Weights of a small mixture-of-experts language model, trained from scratch on English Wikipedia.
Size: 9 layers, width 256, vocabulary 16384, 42.8M parameters.
Training: a variant of Muon for the experts, 425M tokens.
Below are experts of layer 5 (counted from 0) of a mixture-of-experts language model. Rows are named router (the router's row for the expert), gate (a neuron's input weights, with its number), up (a neuron's input weights, with its number), down (a neuron's output weights, with its number) and show model dimensions 0-255. Each number is 128 + 32 x the weight over its row's rms, rounded and kept within 0 to 255. Numbers have three digits each.
Before each expert's rows: a language model's description of what the expert responds to. This comes from a sample of Wikipedia text that the model never trained on.

# expert 31
What it handles: Word-final pieces carrying a period at sentence end, such as es., ing., )., and pipes after header or first table cells.
router:175166135182158127146145132147119090121143097134125182155112179155200163126153085160095100069111102114089193079100127144142098169105118106120103136133145117140162160152100152139106110121126092101143173146135159112125146173175076105133121150140093111146074064170099084122198085124109095176138124056134123145113114134094039127108142200186123091126150171128131108069162103158122107105126127161124153225106144132081156090094098152111119119186113112087049124090178083096104134116086089132081113197110155132072107113118108174190115128110106164145150102135189104123152174203103134161142140076128112169110126082122067156149153130135131195164173106154079114143093103117128075089084120132082181142099141114121118115157127097117187116116111150161145126078146122166135103091147105
gate4:153129045114051118155163126131086107158118096151128068159122149100128170118109094147152098092095120121159132150070125100105094164060108153053084093181081141110112140098094142094175149081120133125107126160164126133118076111177127147143114108161123133131153127107158184128148152176134187154088132108081092044154127083106129099118084072121117113119088149122104112149083152152130135066101103079058188153179172102129123131181135075082079173094131169084119139151140112087138135174183112157165120172146120097095158110159147171103134123154155095093123109125165133091083127056091191147168125106123121087096135160145115110118152176107098077141158070120116136052113070195128180125198092095146147067147129149128160115145132145136110151134169089115080139134133109116118087112127168
up4:150126069105100157139168135208112139090150153155117130120100176130121120169116128169111172129148141064115108142115174086184104115102085121093102077107081101111074146111129080166132155080109120153101159152139080111115182147119122173142135084122201103108125124151108119199123161158163154128107146213115127106062059135084108123127119127123078135148102191171077085099132110165093096100154186133121136087150132087151141108113156129175064180169119133089121149151139117095090115164128102084139108128100128158103198082112151118076146160147103158163105132110185134211126185133156142185154153095092123115157050136150112153140120151087089150153118146173155094178133114103161127111160084165130128126110138126169163113130083181158140078116201136152150179116165084169104110102177079
down4:138107133168133076109158071180103101036150134066130117110159127113147117164142159156108200139153126083131099081184173128190117179143108118164170102098104097128154125173132128201108199126077102148120116154115143144157150147144134096170183106127181080178118112149111136166078157129088175111172086180177171134139095115123134103137125123096109121112133140147121099088093076125135139146114129179148076138086092158134099131047168162134103106136143109069108105158121125156203124128133104162121125156119067121136142079116140151078133110110144114155101223081195133137119163151165183114129109089159163136138149064114124150131064106096130149121138160147121082127128195056105120164142084153143173128101119131164148151134139175115095141134169170091128128092157156160152152065190080

# expert 2
What it handles: Labels and initials in structured lists, such as "Scientific" before classification, "Class:", "Authority:", seconds-west/east coordinate marks, and name initials like "J.".
router:129182165120151169096173086144130141132158135123145200129121130137167116094165099145158182116141175137124145125153092190136156141138110081118113112122091090115180112122093169111068136103143067115070127148086104124061090052153168131063114190186164140119076149166145138129066145096123177160134108117163130139138130160135121127136080104132094125140112123151105112190143165180105115099077110156130167100104137124145171116094132159179127142163160171137132101131133128121111141151094114074142091152167211092090092097165107108106099100112117069071120174160164125142096098125101165167157089083085138103160184162123146114168208112139199139144150094102095136096155126134157141180103164072084174127062113090136076110095086159086131111104104176195118095070137161143091112155115099
gate0:123178153124115129121132139132090091144107028152112182135134088127161125151166157155155188119189113111166132074173170187158137188102077152191126101240159148119130072135091095153179165145127107074124134109135094101069115135121100119143081137138094131169108143109129104113102153105108129181140125115061144089083142150114083108104150157120175132163092119129175129129096146105121104179151126133135144130147104115114168164163097141098129097092120109129173127146120138112046156159156131106129136140123074123186201167139114165146139121106119144103100084139117074106205147179089087159136156101156144113077155207116159155089141050102157164124155140147210094152109154169137141198098168086105101110144144119213117102125114166115148099097142117143140096135101095112161114114083161
up0:108192171116177094110119072150165124113087183160148159136145159078146107093164164151134074179156172079109126112138142111095129077113152110163123124137144208106076100138142105126145102117157145131107120144189168116221167127065126149060182138111154222075088123135142144059108097158099123165139137150127082191166108111124098042122119133141158100147134140146126123082107058064080117109164110099134143179184089138145136135156139127116119121093105124119109171167120165120137095135162122129152105125125086129099159134125150074126113145084127132143161164097194095161100190140118156133168146128099074090131108097135170111064090156174154102123122148098138123085132104161080094146098143032120165133152138167162086190113122137116085083087106105113169102124144131129090180123116133
down0:091137036130102118141166097157054110116145157083126111161121149146102151162082118144123173099149090138137096120159139109095177136109114138107120122122078157065115147076114145090120068097178065176235189116178111103115139140131094109155125191160180131135131145175167091105068114107094114154123110127098125123137167137106102117143109101157050108127089068083125114145239107143158163132122088121104142130095104124176097135105128126149092129150127162127083137097131110091150161118080109181163123159063095137105134151113090122113138128143147069114153127156155093101140103152144146150098118092176137153111186092146068091154070063107148174180140120142192112172110092148125116178122182116118091176129140148096112155131082096074148172107098111167117172089167100125097171149146144

# expert 14
What it handles: Common English first names and surname pieces inside people's names, such as John, David, William, and "Lloyd" in Frank Lloyd Wright.
router:126096116093045114110144141157103140158102105073183137188160132105114153124111117154115178077094192109135117133090149129152113109120100106128126155173146114121116148093097063107156139125103064129069129145137166140069079149143139125122164088123072154140076082057089171105098164138125110133120082145081185140063183156117173160121159110170099215138149147156140095156135184102135109162188187138143157076120105145136128152124133092122220134130121084099123169176134158172102108158065143187106103114164087123114157105144127094096100109113145084136136114130044125148102131087126138151149163079092191120095181121160163163138168140064069187097111136117105163111089162164108113134112163128152130154076146074131107151127137105147119175121120186126103083123160081141108159144095148
gate0:148180094163134116106176102148134120100109177138114116118126128139087132082134046155112098129108129150201106140105159154129126143106123173070074128103090137071128140108127111106175136123119098155102147100127066094148148122090125171232140113102193156142118178161126111156056109131160148139091134129057096135092129113135105115153192156138107157142149124140079109108145142151102121183155107097108129161140150144120113128146154151108123144114117157141141158174107130112098159125132162170139116150105105107057172116190149087134195132141088136099123088137197147081096146179124139163159161078169122087126142161142087106115151131075171101079099104107113113101114105042204191057220168168136099122101142135138119176135113184150195094079163107154095140140161105190131126181094143
up0:085128152058131121114109132178094148128127145198164126093179138122084113116083116190106179165169117128131125159090072130145105136138148149133095173110085162114170123054158089111098109119149093133111158124078127159161117107105144112074163078092132157119077082096160119129090096159153165113208147170133145087169157126076160105082103082128148149137163060126072133152061148077097109140125168105135107062127187128118108146170106111117128097108128197106103124151115181112108117134134092154174180142144098090182137168150141161104141158118106102111111117173147123143116075104157144121045102081063174116146134187130172137117142094121119131095110209188153123125096099123145092114126162166115115156071174151073073146174161125156176152152126141110136131167076178100129087088145109
down0:112093181100120090111135117121083120121107154080162146169097103129179131127103170200137080180149102145108112166131121090168091128146108148150084085109119125134140099115104114055070133127155149135093163100089056142090086106141121173108109109128128106145099142106114125172088154107081172107102132183064123119117128157070133141071167137191143106131163136125101151189145116129041130178131117131162142185153141098100083129179138116142133086140159173112131158127079090110152091167093132125106176140106136143039094069101151050107084096122096159139116166067145109150127148138149172148170164135090130100131098059121120140184069126105112125113118166183122146138105103125126090113141166089170072148133232151123117167168189120163172139098135103114111156155140185150169101137085091

# expert 32
What it handles: Modifiers and nouns of nation, state and institutions, such as American, British, military, federal, government, film, school.
router:161121096182137139185159102085143133108077102128118116134182110116119181142123146086097078051185123096104184183101131169134122143078106152095134078101109069069103065109135092112143088095159089179143110154177129092110121124124154076043148092154126130177159116106147188137143113162138065153163103135104106160114123120121093095114155101106088159115150161122087121076125189142146169197126087087115100087184157178189120155119116104097163127130137149142169135148148104161088167128116094190108082116086123138080154107150135182093127103142109115090068180107157137117094107163155096189158160090155150094168083131144111144086143123142119097150145154161169098123138132108148087151095168168155157145159098109165083119156069106136086110136150121070108170095133148198087189118117140
gate3:110124126129112109128087073174121145112147134134149132137155096083132124112101144104120146099132076115072125151112145088131176043141107085126144155172112088163116127178154120175154127170134144116131151117144142174129185106127191098062153103097157143085121117188155147185133124068195136156116148149118123196116148070159152160093145164192178185162133129143141158093143117125096097110192200117077193132145113163083113097148082117116173097129113104119103111183114174146120130170191121135103099068168135091171089153176108094123143056171092093098112129149163157098171189177074093153140141130103209084131142146106116075192158113151150155122167126127088129097174096192127102129090100096137133130104150092122104124174113190125115139086125113116155074114112096181141118141167152
up3:121123120166161134162183110138140081103181113111081155132119148137140138166149118104124037106171132097082133143164125135181204157124130141144148123185083116131171155089137083142110123187125071141110116098133111117068165117128088117168120140125158153114117126168137121164142088067115054107144117068096181129131179135166153171091084083148118174149081120114128082127109121120156101171102120134104109128100143103133130059088132158139118162184145092136083131113141193100116145177103110131147155124105155109101146140131128121205106142139119097124100148068118106120131089067063177126144181114115078097176135172129115095087116099100101116129088154195146154131125134164138102094203113137116047063143128134119107111179082125123152095124096080132113201159093237166126149104151192
down3:102092129166135138081117136182149123162171103074161139144135142098155120142126079130128087147120137138088096118096087116093107126132156074144177170152142127102086170126151101106065142172136134144087127139197158119102121144186097159061118151152161108094159119097064141098147160082089120108112107169102152148092153149130156142165143153103077050066135062095138134112127129112155081149154163111102199087172124136086147119145126094149178174090132066058103132108165159172108155136132077162190145096106142155139175147110158167176143136142098148129160091132083146086113109122108151164107092172125085094175087145116132114089125150088209144106051103130094170186047067120100109125110133065120123120108159146127205099117120136132079091124081150124120091125124172142141177085086135

# expert 8
What it handles: Verbs right after a sentence subject, mostly is, was, are, were, plus located, based, released in biographies and descriptions.
router:112158138180118112134148115142111116115095138113118107087053126089073198169105067101134142190163114110123094106130166158138174133116129189183113121137119142106135136148164148147132150106156180065116108154177094122140147111185144134183079144184119095139153071145101178127105079146117104145120150098137148104130057160108107187123153170108151167081135133142169146062174072105110188123138106071177127115134125141076094144119116159096107103185151095099134088072095172145161094150155095140189162141091127161077138141113139122124118129171075131071132153087186166098162147165107106103175183072118117064106147152087085112164077120154126113122080138156093085092104122094124105154088107181139119107149142099169146102146104164118134100170131173145156139056094186066151138088082125
gate5:142151087106121122106133150076183091106120056130115178118134142108135182121111110158061091094094129135149078130130126088124111113163065127083144113177176114155092145097113121116118145156165128123142130125111223150154134105121101079184116109089123087141150126098116140172065068153102106120144079102149186184102139107180074172090152170173116099129108109134114141205131202189108103073093167078151126135116137169170107128085124179171072120104129117076039129121103117193108120144103135100197143105126129088126115087155115104136124110169118137106133154145152111139130126176164113124137108097139099132099103103168103130113198097199140111161136093131178200112120079114158094135107106122136166122064073128143152086098093083112117089081089154115125154134097147098100182117165070
up5:150169122134132166114172185116129108151206123161125112146173102161129083100193181151163110107110163131097107130147122105152119124159170146104135144145140118155084150173102151189129085118120130076107166151173164170128144116112091180132123099110110165116128112087072180152113134165114093170098086078197094172120102123161061151074175121077099126137172084154081138160127130089178124076190147105108132136129093131139081105130153179132134154131133193112137172083142140141140159083085119145111127091070178142094153153080162169163136149116096117088101158144134150072140127096113106108188150080179097101136088126113164171145130125100161159095140128115097203101148101167154072101161208131102156182138166172147114104113134111165130092210149143131050126079124147167121177164125163
down5:070120041167132064116195134146103179123167114153146119132147084164125097109142136127112128095124093159132104142162113115147120166166122130150147125132167176147145145118096171052153109147075072138097124129070140129082150107186091127096118108092099152076130144096138187086170178191108120135127143144154117108144080090148136117113115164152087115114154132184169118172119107124154109182147061165101119137119123165131099149192180125093081134167145146134147080131144110144122129176099106122085167073092092140141202177086185087120112142113169154153077083025165105116134115137137136114142126190103225096126160085104076158161133151123105147144130169123137113099145094172182097126175136095131117109070083149127150109142107171170149147112102046116127149155135117167081144134085111

# expert 11
What it handles: Short everyday noun and verb stems awaiting suffixes, such as end, hand, set, fire, plus the relative pronouns that and which.
router:107203134153142140166137093181058144113115083106138082115120159133135119118096119053116050143141109121085065137153129116097177096113116124162143116140156159059111114123122116100102118127104144134141160144130156109119128171093154061065084188122098151093154180155135117133124125163107112143101083121110159104086137124143188134086145133086111108153190123075095055088134080118133199109154132099131144071104167168178185176147121173088092157124093094148111164121107099175131141143127140143099129108153148176126176156172120082057106073128134122110135091074072118128164105163064105178100128172193103125131106132140077118084165126130105083136113155150066102078115150106150112160141165108121084107123114103179148133088051122114096159114154131110134147107108182174093127192066157
gate2:098076090089158099096114131138131165094095098144054111114117095098166177149115139130141122079112112128114131125097184161058133209095080160154158061032139073132123108086148128133138122103145139168116157152124126143153232161118083129162128132180175137181156131146116136152170145099144151154056105162087103157101140107120142121103191074135115124123139153142151159139117098165104106131106141126205120132152043112075124103169103152122129114149082109091135136141078110104147068132098134134137109091091120149126144119136120174115113111144138135063125140187148123034149126176137108081115102139136096112084129146085150156131119064107131183144138170119135136183101158100140138064163065151183092138124071138118104066104190170123115116109164153136152068140174099134135162085088118
up2:131180098126111125133143112045126065191125152165198127145136138127126167158141095112144130108111145092093118146146116163106119150098152167134127158129083118070170077086114132094119121142191182145134163149123106127118097136092140131147136124108080089167082140161156113162126160147130109173145139174131155126099111162112089141137099095171144164190118109118127122120118144137169108155116147085116145181141113128128154159151158097125116044192088104133093094144159082115126185094140160148115084119242131123133182124120125138139110097222090212159125102099127173157091128120204111117126136167090169161116128130089149116149104127178114150142110179108134153132112159182050153121117183096108145054132081153171158106127094134062162097176155143069077194114108154089123121191098102
down2:111028127106110104117128121154158079160193164128091074067177141103133138062158170091110180109133147078125151157170109091135116120086145126087101139134133166156129094089113109108107094090129087122177064171131106128117116171122132152116157108079055135139097156136169128143143137101144088174107191112127098132088151105165146138143110138121099144107169108095183135067169119142128053197156184107088102152158181160153165135083127053116139136186174157183126130137116149107138155038090072114094142117139098116147113150104123106138134094155158117106082140107120127150096169167188145163148137154131105108107111046128157137112147110135154075078100135142109099124157096127150119113156087138119073184099127198130138119075146174178090149095159071115081177138121167139107083123124163

# expert 38
What it handles: First letters or short pieces of words that follow an opening quote, bracket or line start, such as "sc" in "scripted" and c-, p-, g-.
router:067106137091136131154071168125153153104174166126156173143170145102155095128138164179133110105096140118114090093186133140176094140110097126154098120129139156185126158166136160110147179139142130150179078158088128116164099145132189110121120175092145092142208154049113134162136141094140157113105087169080161143091091106143080156119124081117122116125195168131136131146089075182157110133132076144087168147152117137147181149091118066166142058095101163134167180164097083166154122130132099139123113103128153076078150087110136180169175161142091184197129160165115125135063098111149084071082120139152125148125114134121137122186100144188173137148091194126116086105113159142157189111156135090172129119111162110166186127137142116130148164122146071067184160097141104122191102123094109
gate5:170149082076151119155083111115151124121157136174110156098065162161142157153112184117187167179131127094109130123135127155171119119067141134101148148150118178141107110117082067098166125126127098103116116087152164112154074079132093115133110101160115093168167090134095127157123153107138157131101128124125128133132096187136135180125141151072147093088103142189144136170115119121103193112148103074179130169156124111126152155052145168098149095160165144161138083126144098159163173141136127105201061134045149132169147135202071086126156118122188133134120163132125213153174143120112083156152157089097090135144134140084123140121089068092115113089104190142073103057097129137096145194117162133123131142142125101086151160089127149128215179125192158086130116165133166137160146196134104
up5:132161112156138110146122108169105159066171141108141052101136127083072125156089131103048124103151075073136117162135097055152180086158123129112108112099111122190072130143181157188126173102124156090145069132121167146125164108153165157120182115145046072120109127159136118090156120103159111200112112127174134186125163081085127142127119144157120054131136113103132172133186123134053139087082108060128168105120126152115087154099121133136093155103186137121113082094126092160167173121138154132111186110118092079208113100141096118132149178122146169145133114149086082130129150083136144092140142116130140113100115139112141208144073101138157087095151123117103086163178054119108084154081133128191143150106140091113119148104151130097161150102111186109100103116065086161121096133112133
down5:127140164146078064122111105105146170135122077120110144151121171162112107151163095155078111105180138165119117104117129115129190181173169167146106165125160137124142101095147053103064154119215127130081151125137158166140171164160098110128095130114120154123056103143087165193096100131152169101139114151130106148168156120154061168121099121131132142180105136152108137068136176099136110089175112131140116166095107114156114140147123148083110084172047141139140178068185111180136073148062068183210105135175149121159140148132161120104118162145128103166117109076089168078108083111125121135168111129111200119142102118158146182102131138151146148165208149078149153158141143123172072120184123165112102161133101109050116147120054092103119120133154153144164122151145151154135143157152103

# expert 34
What it handles: Inner pieces of words such as y, er, x, ot, and prefixes like inter-, pro-, en-, trans-, as in "enzyme" and "Annecy".
router:084167116158155142092167173143144101112151109151118131051143079182085129052116146130147130162115092079132134163063148138141122103182102167071123092166124082139083106156175153094110094139089139124157145086129162091077136149073116074104139081104112084115081180159172132142114165149069074099073064203079132123117160153154084132130107096112175124183056082154121174087171137111103099140111162122087122173144141118103094147083109128185096134079071105192089168139185146147097084104101143111133068123162120088129129134143140106147115170109133152183108107137166126074091158126158171141123136137136098113145135157114121097150175100155138110085116181108201095105175162121124094092095103110159166105138106169141172161111119106123097110111178086105149137138168107118160157089095166
gate0:132072099167145137143103123134097192195199117165146160084153135144122080122120195149122136132166121158133170091159089069106084125152122162123162127088155134041176113149091174159125163133099150162122072139164114083197126134133116145100002108134149161123105163096178142130134134088156128215106082102153120220145099122106147110094080149187102123109179125145125109134151173113122132130141139146107116104131127152135139147133136120079106170144142034137064195108109101077135149114130177106074129118139171143136111163136182113154110128068141094145118103132060056129107186148124131129139145104089159137096111150121113120154099172105101143154154099170186167164137184107107099083155133085126133128084086124121175126118108107111149130121126096122124170085106143183137078104105140
up0:110129108163090185142097156124150139126083138125156055150124140076068118116132126115200129101080125070096072186127121161145120045122144079127107185131129106156129114096186124107116140104129136103046198068100155103121136121128157156160097110159173137091106099167145154209108138148191105184121123093145131149107074115159087133125126138113123140187156170134112169136135066131102081139110176145166131095110146073173052153128098119124145115149115080102098060115129108033153101098155068119131118119122167160108106138137095068119153128129128109124122148098103094128098083101119085212128148111123151103168162146153121086184079200111143142178100123167088168121095143092092098126155123089144132151106157091080123134164146113124073142088160124123127115163093152138077151185133116
down0:091125142195128167115126061110104140090127100093128153110105120131091106030145088120150062180106152154115110080146150142204133104125129147071152204095120139111127133142181105152128134107106108151217080114089138074137134088175129119125100071124162095113082123103116170135070098082119153128125119107124123072111095198081148101113125158137168126146144125166090137139105134116125119136117058119106155131086131126191177170121146137150105071108086091097136112088175122163123168092107146158061084098133105111113142124090085074084097175148122084169141059161102075130132140180110097119162099095106177165131163104149100129135102139124128110178142081186165076117139157129164139144156110103111188138170128140112142214126111085167096077162169096164117157151118126180127171120119165

# expert 9
What it handles: Colons after field labels in infobox lists and stats (Diversity:, Retired:, Tractive effort:), plus time and score numbers like 4:11.
router:138118106150177107120172169184160118146175148112205190125139157136173110108111170108133149121120172137154154156098146118147146142128164098068170135163098176134209106077138086137173174165157110179160110144108085099128146159144067175128095169126120068172077115114097079137159099094152080129139093147100164185127067116165158122198121109125135114120112151171142113145093118144145056116068126176129109113105160133187177088083078148144165130102140116154065055141144128145108114114113109119138123138150145089131136098147126126176109144145076176139150198158130088152127075113161108111124061145104075127130117127149192135133093160115170130166108163095172133187168114154189116173186101116090083119112073106130107077105169113084118107101155128136163128144089133104089067175098120
gate2:088119158112149153094101112160129099177105110156132148131130120115158147152132090088110133107212107097094185102124166125058133127124131120101181109100085093138106160170186143158179080107110141123072170144186120122173116206164110106149168115093145121153140133119177124154101105142155157207123135131156141074081176122146118169090148131183121123159132189140146137173110106144127169114143129171140115167138093091132112122157177112146114055101131116110206187090120138155121145144077159169104125153113089073061075179176161135169135148095161167157100069210119108085137087162143113094137123137096196096119098150120106152111140131169143140096228163099078107124152134132117191120131169081162134160154094115122193143177156130127119163160116101136126162054097132138115095120146107
up2:107184118129105132075135081133138098147143090123107121136157126116130207176060103134101120179172140152127184128166187130112116103104156138126164097161086130128116080093122061143128160117122162120125113138171162094099116100104113155117105099150166139088112162163135102122147113151143111141133167112121184172163112082099112118101102085173140129122143140036090097116123138077172117197133161133142079104102164165076121158145142172102107098162130122173128076130160152108140083155145139109066163156075151167124053117103142101159071141072081121148162168131152131047064182125090153100166124129125147097068119117161090140185127118092109097133078157122097099122153152108153157081115116128154130097168039021137163163163172101165117072134108157115167098121117092140077150150093141
down2:069145146167136171100131191133077049129130130072151149086134096120142133101144100099145136173105129096114138103091083099155107054158147074107124143138190110137151115165129092151078184173113112114119147064098084170111083099093136152101160124079120077124068076121108095126172172156106121096174146144131167078111121162123107122154141107104111107120117192113128124079212156150112088143165162067088125100159100112103168183144154102130126131161107142164124113111187124139139144100152083173124116117123098200112135149109134082136159139132089117144134103109123172162196151127032127106147137091167158096151128118061095110179135128093099180128110167163162141107106178119152142098132086132114187198113091138113117116131149126102114103158102140160094107049097223123177131113164144

# expert 25
What it handles: Pipe separators between cells in wiki tables of sports standings and results, and semicolon-ended scores like 2–1;.
router:111131148162084129105139120151132100070126161134170179155078145145139185088147108197154143114117152138151129049119083186131137122192118171114139153170109173181191112156126165093104155110183109096132166154178113058142128095097048117144166107094169207115053125151151135108126083138175091132161176107137109184154145131087159122153170093124126125073065086113120141121130125132135124134075170134103108123111149157145162084141105172141103118136106093080089147127107141119170100110115113122139143097120170091137149077127092094220136170138094133160056145187126154161186156157141156149140115178113111112129093098095077133092111161107181088087168112106198143160125088125100137164051096113120155115120113144186116106145156123072119060122146117123127086097107130102111140114183111
gate3:136159112120084128119157138097103168174139094182097105085127075118166125137130153126093103142125094087160165081144083210126094170165130166157109096168123179080118141119168124114133139190141135073119201162093116140105157140139157161087174137104131137137092085066104119156104178108108170144123117135133117136161129185083131133100179112169141118095196062049097092158111166093106133159161093099172088122149088159050182107121151126136111128134136155105171079141135098105074166092175140118120058104171161174125136187138136129142173136133155106135174138163138116135137105108152092095115105150170150152082132153092153102136114119180133125140109142162147120100144126155137136151091122158147132137066100112141122065159063065143088063133037156170137203139052140129109092104138097
up3:067079156154164145130137160110136097130142183163111177131060098212121162187118189152125227118136143107089206144114116120123146123100161099156115114094111154126123084108149060070136145131068100110145190079156093137151149167136078103083139092167112124092136118049114083072135120109150184137138077135076164139140153169186128104094093109137116113184154158117117155063093073091137191091146118126096132100107090125114095119154054126155178115127125123158121122124157068086143133099064096129155168114156150172073083125109133155062141122132116126085123103182091081101192166089131160156160152142125174087158136117118157136118105130128113106073156089112169146161114128145140099150112152110122119115181112129169121093101141153138073137122124107113113083173072095119142098119120111
down3:165169153100157084140129165171079114135106189122114063121117112113156118184111141133095152165159095168139133187115109116069110136141099119090115128118132115128092144143174131117093133092117146152115068125119141134142092128133154116117112160182175078148127108128156110155101152138146148171130091133100103142122177160154095091098157097140168160115195137119150135120128106135128136147136085086103133115091189116110118169079150097147138129112095129157102108141139162143109105142126126136152204147159184165184138146130167114094041088149092096101132130000127171157118110103173127119072088108172099178134141172112159136164163119131140154145092137113123124069145076118106119116157188166114073131045121122128155115150114126166073125126173141213168138089108173103082142126133182

# expert 35
What it handles: Line break tokens ending headings, list items, sentences and table rows, especially before section headers and new table lines.
router:152159160127181100163102126136124109096150139125105153065181166154146059129100106070104140127120118125127163052126160066134183098149105168157111127109113141090164143127133139159150099170151165184106070107116153136146120131155163131194087126104127061161140160137077106151097113120140114146137140095048155080170062184220080156141106153105144081177090139098096099089092056111122135133152106162147152203125136138096106118075158079115113141139161158164113127097168090116097094089132129123106167130073136180197117218074102125102172144092109108180120121124143082135125147139180108136084172071131097096108116115127127150131181075124082130150153117163132072154092131103117094123117114105112140083169118152164127139169125149158153131146115128126091148120087202116079092119181121
gate2:157060140141119129104090102173074170069157156143162166161069153156146167146130135083155166123152150142134108082115101156161110136153171142112205145114051121124163111133137106182156090062121135110149136117135117110123144162121066113072158142126118133112169141138158112088161098177049112131119134104094087088086142168118140155166128154068149131136074220117117132134065125088085110147098100048150165139135102130117139116173096123096113118168092087108091149145090150170146154137154100142137124166147151117125081089126152134162155123086163207107117057211126138129119144083113153127104130126148131150097124083087201096142150142084071161164101114119089138169136141103145151142148095113127139135183149132071135159170195125118086129090136151111100087098168167156102101196121205
up2:132132107116116107116147159070103111060175061164130119141126111100127102125132107183163121152140056163135091137098114119113137113140110117119145234169083134153098123142133115064125096137115096104110117142101137161097093089123124096124154136098126082093107124123183074136148158134046122100125114146152159119125111086126086161088122125118107089096166114092103144109115114137148083126151137173177098154093129111061134136120059166112125071210146110214114143127137106169117151137109143110099121087126167119075119159136130067148129107082102166094092116096080078166185168149090099118110132130090118167125068181186116172149186139138108137076151088150188124204132124091175147154159098141142069128092135163162128084096139144146121203163142128182110183106147123167117053097126190
down2:127116096141112110111140095149144121126124134175063105160109163172085175153166117095082119159049082102115141116130119155088112140148101130139058126137119092156115071122119124210161125096106099128100140073077159146101066149091169157146073110103114180121084152100109148141133111123154109133107164126151081150176141144128148146141087127129140118152100138116148138176139195137080121184164145161166156149138073133136169097123136143163242134072121164095136088170097094134160144110120155166132096117096101115159148143079165085109118167156136179135072074244171115137128130075143155154162111113144082113175111129063143154082132101120109135140143192092183206145072119136123140118109128148107186124095142182140127140132197122162172127183119138170157151147105093119088131142156086

# expert 29
What it handles: Single capital letters inside acronyms and camel-case names (HipHopDX, ThunderCats, 5-HT, ATP), often after an opening bracket.
router:149120145155095175098102103064152100136105145101143171125142118147076136111155133176148073147121156135102139125132077135111096084155137177067169100152083135173124063133123195075119144135078149061129097111178118084102125172193153116144118122128110135132126149120166146110171154133178176032098176171206143085124083089115065125131137094142138195105167167119116127133079099154188088155087088080134122173121147099110139074163103112141095097113166134125161163135133155174148148092083189110124158151148176104183135107092141100126118115109140116089164154179154152178060148073158122173087128123136118141130108149079146169075141180092116120129112167119138134110113141130115168161168106096063209112052091157140164090097130140084125163139120147135131102155142138141173135151148170
gate5:147136150122134170158097119173121139080119154100131126114085134101110056109097155147112137123112174091080133149116095049156076177198110166169128038147148070167143145081064162160148156171111128099105136149164136121151113096150130117135096086115164183145122105129144102104144122174081146187054139120115052072162108137170149071141129115120096113135097081120139135125076105098140136119150148187168121074124172113153104138108130100101061129160148087180104183194113141128170195128150138158135153135140158206126142106128119124129126114202133185138104203133119139103128103184074170149125148122154132139153171181209141117124128155169084168122175156115152111126093155114146156124131113121159121150162110101093126162158087071139118123091125094175135079076126097125152176084105159
up5:114162125160073150155185098138147175135161053114113136106097155111187108147155110118162139095154070128081134087107133105145120187097127124109154115125098176105154218127161133090109139161139115154058138146106111115132186100187084123162096185133107132106165153144133135103064148111137081099167151156087128121108153105090056144121084149185104075141138178148115135114139157133137173147121145140088152123188072155125165096175122132142141168127153196137172099119111092106126064087136112195121142092159138100167155054181141111095064116110145123133146119087156107116148158146182113115211226113100111189142080098063105163144144104143144133090095104075126087115156123126151099106141151146155068125122114180165100109120122179127097118186143138128146149187081122104110137131132089
down5:125170104115110110113081099132187189110142125094113123159173123139158106102110180110130137081160095124128171128118107115149186166110165155218166151098094093140091147119099138166115140215146145096117121103147134105097094139192048107147132213106137107051160128130090118191094137077117144161162129119092156118140148098176180180131145186152096153181111164104121146179132127192098153134107172188112107098161104099136092103166101099154137129169121129188151148138146124125105100120109116125080170119160163159160131081216107181156084147057153166089077148124130146138075139165110130088177153142111127115156140095104157140169140113166103191118135115151113121133073149184116169122129111102169119130073150189122104115117136071114096164170139131140107136129144176071086100121083153

# expert 17
What it handles: Common nouns after "the" or "a", especially directions and places (the north, city, village), plus institutions like University, Committee, Church.
router:137098084138133125160173096159114104087067147090136095106112082129153166112115139125137193137130111109139217146153118153113149168085125158136113094115128129109150103130090095130106151058130100135126085133147124099149124097105165115111146076160155153186131076161141142105127116162121076189145157056072118149157159142174114122087170132102060142105155135131126105126200158140161187100123141107150129048166149064155086131160105038103124140121096148142097161121167148102092188144128115105091109119137097132068153121179139192134140097126129058056140107104136036106157102129159126211131059121174168113137122125155067137117178107132152067095174166123137107143134101149150127097180140142067134162067097101122133148117042108106140153107108075119126151146125151115148119090130103
gate2:136099125104175078139115153117130156098160125163124183120147093100096124130113174107095149123066169104163163136118066134131200102108215110161156130109143089167117109179097047087145133093124206194187168160119152148094122070095080158151080134154163124106180149119092123106169130152136131129143123127089166108139178161061093126183117073104130096141082182135157118080092154146145136104083145138113140110138086169104167100079104145094156116087047154140138144138148119121146126170136137142183058081189165187111164137095108148141180134142130113069147132136139092081158135119067112070094106104096109111156087157130175106140180156147134152161179139121179118112110147128141099103105113151136151194125103138160147161160088113149126125128110076092121139172087096088120175117066136
up2:181135186166087165154137117133143153136156124127131146000154118159180178042114123157123135104150123078122109113190108088083097137106097115163180180159152174141133133109112049164117094107137142152155132115151193160170119160125106178133108144142140119106051117134158184169118133169082146174135127162105130128061116160147150177132135103093138118122189153097145087096072119142091128116101210099183148151100159097210084113152168142104175118142145126116119086165094108093061100100158108058149185121200154121145115120125148114173154128091148177114137139145043083129158095140100074124136091119124194100126104183135118134115101101109117118104088118124155130133155116157140121094132130132144124138133164124149126127118122102118140124139054083183150132140137086141096082144150155
down2:093104189099164144111149101109158131149164117183124109127134086128157128107142123093145157200119157122191162147083095144085152137052119127108139058138165152134110116175149043152092149160086124129140096186152139107082148147198225129092193125141110166141110120067122099168098189128144142145157108174122152067186118105146126122093149127127126167125168109123107173102150125122178168099093128133132123091155174087087175132123111081207118122133118154120111198154139168124166110154090107118058158122119104139131115175170127138144109180139125116158072172121122161127129156103079109080108148106143135174156152157113117194145202097192066108150123124172133137173143151152153137100150152187159124131098121170086150162138113135183073133120138130103148109164152119171181109118098068